config = dict(
    num_hidden_layers=8,
    d_expert=96,
    hidden_act='swiglu',
    router_score='softmax',
    lr_router=0.000904,
    vocab_size=16384,
    norm='rmsnorm',
    norm_eps=1e-07,
    tie_word_embeddings='early',
    batch_tokens=131072,
    train_tokens=877500000,
    dataset='wikipedia_en',
)
Below are experts of layer 2 (counted from 0) of a mixture-of-experts language model. Rows are named router (the router's row for the expert) and show model dimensions 0-39. Each number is 128 + 24 x the weight over its row's rms, rounded and kept within 0 to 255.
After each expert's rows: "mostly gets" lists some tokens that are sent to it at least half of the time. This comes from a sample of Wikipedia text that the model never trained on.

# expert 31
router [139 136 103 132 115 141 118 122  77 159 121 137 163 114 104 114  95 120 153 153 148 128 136  81 168 127  91 124 123  80 172 158 111 101 170 148 129 169 140 112]
mostly gets: " •;", " |", " -;"

# expert 55
router [109 155 102 143 110 146 148  76  98 147 146 124 107  98 125 135 112 121 149 178 102  97 144 110 139 108 158 144 136 120 150 137 129 137 125 134 161 177 126 117]
mostly gets: " II", " III", "–present", " IV", " Gi", " HD"

# expert 11
router [103 155 162 178 171 119 122 104 157 114 137 143 109 132 137 143 137 101 129 134 143 142 126  74 152 120 155 106 116 135 194 181 144 101 108 114 134 120 116  90]
mostly gets: " ex", "?", " ?", " Vice", "*\n", " *"

# expert 136
router [161 165 152 141 110 137 157 153 113 143 130 117 104 128 113 135 106 138 107  85 124 124 118 120 108 107 170 134 134  66 132 103 126 133 142 123 157  81 119 157]
mostly gets: " University", " years", " students", " College", " Hall", " university"

# expert 127
router [113 121 134 123 106 114 169 158 132 215 118 113  85 120 125 147 167 166 151 114 159  90 136 137 142  71 114 142  95 119 161 111 101 127  75 147 167 153 123 134]
mostly gets: "–present", "born", "Gls", "-up", "first", " edition"

# expert 0
router [112 150 136 117 132 161 117 136 125 169 137 101 155 129 204 111  60 151 103 107 130 105 119 123 119 111 110 125  97  89 122 136 119 124  99 133  81 134 148 127]
mostly gets: "ani", "ova", "uri", " Khan", "ović", "adi"

# expert 114
router [160 124 123 105 151  88 105 146 104 155  95 158 134  95 170 156 158  94  99  99 111 137 128 141 127 109 127 162 137 123 142 172 117 105 103 105 135 108  94  96]
mostly gets: " band", " group", " Group", " project", " list", " section"

# expert 2
router [124 135  99 100  84 123 151 126 144 177 139  97 142 124 120  95  76 132 134 164 143 137 136 141 105 171 117 147 144 161 109 158 106  92 119 160  95 114 119 165]
mostly gets: " %", " Pts", " Votes", " Pld", " GK", " Points"

# expert 87
router [103 161 174 100 130 142 130  64 146 142  72 162 148 145 125 129 178 152 161 122 106  92 137 164 128 126 126 143 103  75 173 110  90 141 128  76 121 130  88 121]
mostly gets: " During", " during", "During", " century", " time", " AD"

# expert 8
router [ 97 125  95 107 111 123 130 157  92 134 103 115 153 169  94  82 117 124 110 162  90 108 142 115 137 102 152  93 147 199 119 139 131 170 116  97 121 146 148 118]
mostly gets: " Pat", " MPC", " Bab", " Hel"

# expert 93
router [155 124 126 137 103 113  78 174 162 160 127 134 126  98 146 133 120 103 126 136 122 138 103 120 123 130 122 111 162 130 105 155  95 140 105 131  93 135 118 144]
mostly gets: " Pol", "ona", " Gran", " Rose", "ador", " Nominated"

# expert 16
router [115  98 118 114 139 166 116 180 151 158 126 101 114  98 122 124  95 131 111 131 148 136 150 118 107 126 167 109 123 160 131 136 121 149  96  98 170 146 131 135]
mostly gets: "000", " Q", "Q", "%;", "/km", " NS"

# expert 90
router [101  92 131 144 129 113 122 129 172  93 108 132 116 139 136 130 157  88  86 147 142 162  98 172 140 145 111 108 129  82 117 153 153 162 111  71  85 148  95 143]
mostly gets: ".\n\n", ").", "\".", ".\"", ".\"\n\n", ").\n\n"

# expert 50
router [148 135 141 138 168  89 104 173  87 136 158 168 145 140 163 101 156 141  99  95 149 152 151 136 128 113 117  98 117 104 125 172 101 133 154 122 140 119 123  87]
mostly gets: " member", "-yard", " man", " friend", " Another", " beetle"

# expert 38
router [127 136 125 109 114 113  83 115 161 170 145 114 131 108  57 126 122 120 145 158 142 111 129  86 143 179 140 140 131 176 111 141 128 171 146 157 150  96 110 174]
mostly gets: " \\", "frac", "ydro", "_", "$", " £"

# expert 75
router [133  93 128 139  95  97 106 128 138 156 169  91 129 112 162  82 102 115 139  90 125 101 125 109 111 152 142 152 123 103 112 146 134 147 103 116 119 182 117 145]
mostly gets: " David", " Sam", " Daniel", " Joe", " Alex", "ika"

# expert 23
router [132 142 149 148 106 167 120  88 148 149 157 125 119 140  79 133 114 151 115 127  85 146 129 137 120 158 126 125 139 170 141 152 100 129 151 124 152 116  93 161]
mostly gets: " than", "⁄", " €", " higher", " above", " st"

# expert 27
router [157  85 159 107 151 126 151  81 128 107 143 131 115 128 120 135 171 138 130 164 130  95  95 148 146 129 144 132 141 117 113 152 134  96 106 128 137 147 127 163]
mostly gets: " In", "In", " On", " At", " By", " During"

# expert 96
router [105 147 114 123 111 132 112 169 128 165 143 127 138 115 131 110  99 162 159 162 166 110 149 117 103  93 111 124 178  88 124 149 131 142 154 130 108 130 122 173]
mostly gets: " |\n", "|---|---|---|---|\n", "|---|---|---|---|---|---|\n", "|---|---|---|---|---|\n", "|---|---|---|\n", "|---|---|---|---"

# expert 59
router [160 108 127 160 150 149 122 178 133 138 124 155  86 112 128  96 109 124 117 136 105  92 135 137 159 132 131 129 135 195 136 169 133 145 135 138 145 109 101 128]
mostly gets: "ec", "oc", "os", " Di", "err", "ega"

# expert 35
router [133 118 116 143 115 111 118 124 143  83 115 122 133 156 169 122 140 139 153 122 152 134 113 105 149  81 168 142 160  70 158 132 164  98 157 138  95 140 118 131]
mostly gets: " Clade", " Phylum", " Binomial", " Occupation", " Genre", " Died"

# expert 89
router [114 120 119 143 133 135 118 112  90 101 116 124 119 129  73 104 128 132 116 179 128 124 123 124 164 122 121 110 107 164 124 114 121  91 141 100 128 124 109 119]
mostly gets: " V", " Mar", " Par", " v", " El", "r"

# expert 110
router [176 132 167 143 144  92 128 184 109 139 124 117 133 177  92 127 121 130 101  87  99 170 103 132 141 150 106  90 130 119 126 147  81 168 139 121 127 121  75 101]
mostly gets: " Phil", " organ", " bass", " professor", " z", " Professor"

# expert 145
router [102 140 133  73 107 171 136 136 139 113 177  86 173 172 145 125 121 134 110  92  98  94  76 134 138 121 107 101 105 138 134 115 110 128  93 113 132 115 131 100]
mostly gets: " men", " race", " women", " water", " GER", " America"

# expert 135
router [112 107 152 109 165 100 120 131 160 147 132  84  66 130 121 139 184 139 135 145 121 198 107 137 120 136 118 118 136 108 157 119  99 122 148  87 106 114 139 144]
mostly gets: " by", " any", " written", " throughout", " during", " either"

# expert 102
router [168 123 117 119 108 146 139  98 137  97 104 117 115 151 143 132 135 129  89 145 166 135  96 134  98 163 133 102 141 140 127 133 153 139 129 159  73 133 119 122]
mostly gets: "L", "X", " X", "AR", "E", "'s"

# expert 18
router [148  88 132 135  92  94 128 135 106 117 110 138 101 123 182 130 114 132 108 144  99 100 124 145 101 127 125 137 110 127 155 129 152 147 115 129  87 146 145 123]
mostly gets: "The", "On", "In", " through", " within", "With"

# expert 151
router [127 130 152 120 130 147 115 158 136 128 132 161 124 169 126 147 139 183 108 106 147  61  98 141 153  89 136 139 104 149 163 130 110 138 185 165 119 165  95 109]
mostly gets: " football", " school", " Public", " Football", " Ag", " league"

# expert 14
router [140 146 146 158 137  76 165 113 129 130 147 170 107 168 169 125 154 142 110 117 105 170  99 135 145  89 132 125 131 101 158  96 161 127 107 150 165 124 157 127]
mostly gets: " there", " building", " it", " construction", " site", " buildings"

# expert 125
router [150 127 134 110 107 119 132 151 173  93 153 137 156 150 128 135 123  88 125 123 140 120 163  81 110 103 134 139 108 132 114  99 121 110 144  94 114 133 119 121]
mostly gets: " front", " Liberal", " environment", " river", " forest", " Dragon"

# expert 60
router [112 118 104 137 127 161 142 126 135  99 145  87 106  96 124  96 122 143 107 121 123 151 101 115 154 143  95 113 122  99 137 156 120  85 114 159 114 137 107  94]
mostly gets: "-based", " radio", " footballer", " and", " tennis", "”"

# expert 113
router [113 122 147 126 136 130 128 100 150 158 155  91  96 146 128  88 184 114 136 137 130 139 124 152 155 128 104 114 122  80 129 129 141 115 155 141  99 119 115 143]
mostly gets: " regarding", " during", " in", " near", " on", " at"

# expert 62
router [159 100 130 133 107 114 121 137 157  97 141 119 203 140 142 131 123 132 161 137 123 175 143 127 167 165 132 180 155 172 135 154 117 147 115 178 131 104 106 150]
mostly gets: " plant", " hydro", " engine", " mole", " fuel", " energy"

# expert 47
router [137 125 155 165 110  81 163 140  89 153 115 156 123 150 104 124 115 148  92 124 145  86 117  86 111 101 131 179 118 163 139 117 193 135 165 157 122 103 107 130]
mostly gets: " Label", "rest", " Species", "isclosed", "rew", " Ref"

# expert 40
router [116  98  92 114 134 118 134 137  80 133  97 106 126 128 140 127 135 110  94 126 146 173 113 153 110  92 145 125 149 112 159 113 130 147 162 139 109  89 160 162]
mostly gets: " Coordinates", " Website", "Scientific", " Phylum", " Animalia", "})\n"

# expert 49
router [128 126 150 168 119 107 105 132 122 134  85 113 132 123 131 138 118 133 167 160 166 115  95 131 147 170  66 143 152  82 148 158  92  81 138 122 122 152  96 159]
mostly gets: " La", "La", " versus", " Ha", " De", " (\""

# expert 121
router [121 155  96 130 124 140  94 141 134 166 164 130 113 133  77 106 127 144 130 137 127 156 143 147 129 159 126 138 173 153 113 131 129 128 132 131 142 147 163 133]
mostly gets: " Majority", " Turnout", "gr", " Swing", "|---|---|---|---|---|---|\n", " DF"

# expert 108
router [111 120 146 125 110 140 130 150 120 106 108 118 138  96 116 108 119 139 134 128 105  80 152 123 129  64 156 158 108 115 142  92 156  79 151  61  75 115 114 122]
mostly gets: " ENG", " ITA", " GER", " Platinum", " Miss", " ARG"

# expert 105
router [137 107 136 111 123 143 142 119 128 156 128 104 167 153 159  91 112 110 125 108 150 128  93 129 161 122 110  90 106 143 120 158 147 103 128 180  92 144 116 105]
mostly gets: "″E", "″W", " Highway", " mi", " terminus", " intersection"

# expert 9
router [127 115 118 147 114 134 131 118 133 137 150 129  84 161 106 146 137  68 131 120 158 130 150 135 106 169 150 107 134 139  93 140  80 111 121 117 134 130 100 135]
mostly gets: "ast", " Sim", " Wil", "″W", "ron", "ran"

# expert 13
router [138 129 143 105 152 124 103 120 123 133 143 143 162  88  97 203 118 119 153 112  56 148 121 131 126  97 118 172 126 106 142 126 147 125 140 170 141 105 106 112]
mostly gets: " said", " met", " wrote", " next", " dec", " stated"

# expert 67
router [104 138 146 132 133 113 132 163 119 100 136 151  84 137  86 112  77 159 108 122 159 152 144 112 102 162  98 137 117 106 129 130 109 119 104 148 169 133 147 162]
mostly gets: "-de", "zy", " moment"

# expert 131
router [156 141 136 152  88 110 139  97 166 114 162 123 131 118 139 124 144 157 167 119 149 104 128 133 134 103 166 129 122  85 129 141 135  94 119 111 111 109 103  61]
mostly gets: " Park", " School", " Lake", " Island", " Museum", "ius"

# expert 72
router [111 130 128 127 125 120 127 130 115  80  71  98  90 118 136 103 158 110 129 150  99 146  96 160 150 122  80 107 126  95 149 108 150  89 135 115 128 185 106  90]
mostly gets: " and", " or", " began", " nor", " is", " occurred"

# expert 122
router [126 164 107 126 123 147  65  97 149 121 110 117 140 152  88 152 125  98 131 119 172 139 174  90 121 124 113 113  96 115 176 155 135 106 137 103 128 142 172 126]
mostly gets: " Iv", " tw", " Cy", "|", "v", " AC"

# expert 54
router [124 138 134 125 171 159 131  93 154 144 161 100 152  89 171 109  86 172 132 146 104 137 144 102 100 128 144 129 142 161 151 114 172 117 118 168 129 144  91 123]
mostly gets: "″N", "°N", "°", "′", "°W", "°S"

# expert 5
router [106 132  67 123 140 129 147 104 140 139 116 158 177 110 136 101 127 121 164 121 126 185 147  91 111 165 154 134 140 133 117 125 123 130 147  96 123 161 103 166]
mostly gets: " Votes", " −", " Democrats", " Turnout", " +", " minimum"

# expert 81
router [141 196 124 143  77 121 135 137 128 133 114 121 171 112 175 103 116 124 116 127 110 109 114 102 142 138 135 103 117 115 117 172 149 139 135 145 128 130  94 144]
mostly gets: " River", "ort", " Hill", " Jr", " Rock", " Green"

# expert 21
router [123 142 123 135 144  96 103 138 152 117 135 163 123 106 123 111 115 127 144 121 144 164 122 159 152 111 140  98 153  71 162 139 133 138 147 102  95 103 154 173]
mostly gets: ";\n", "\"\n", ".\n", ")\n", "'\n", ").\n"

# expert 112
router [ 96 138 133 107 130 128 123 145 115 141 115 107 141 149 129 180 162 152 128 141 173 128 148 116 115 134 127 160 144  85 113 167 132 106 123 177 120 133 175  70]
mostly gets: "ip", " break", " entry", " Sheet", "av", "ink"

# expert 128
router [129 120 146 110 113 101 172 174 130 109 137 131 142 129 120 116 152 157 115 131 111 138 128 121 112 111 127 131 120 155 138 101 106 118 145 114 129 108 112 143]
mostly gets: " own", " original", " areas", " episodes", " business", " current"

# expert 137
router [128 118 117 142 120 126 150 127 120 170 121  97 102 151 120 116 152 113 102 141 161 105  94 119 125 144 107 114 151 179 150 130 104 108 151 139 193 136 140 152]
mostly gets: "in", "an", " whe", "ted", "ected", " van"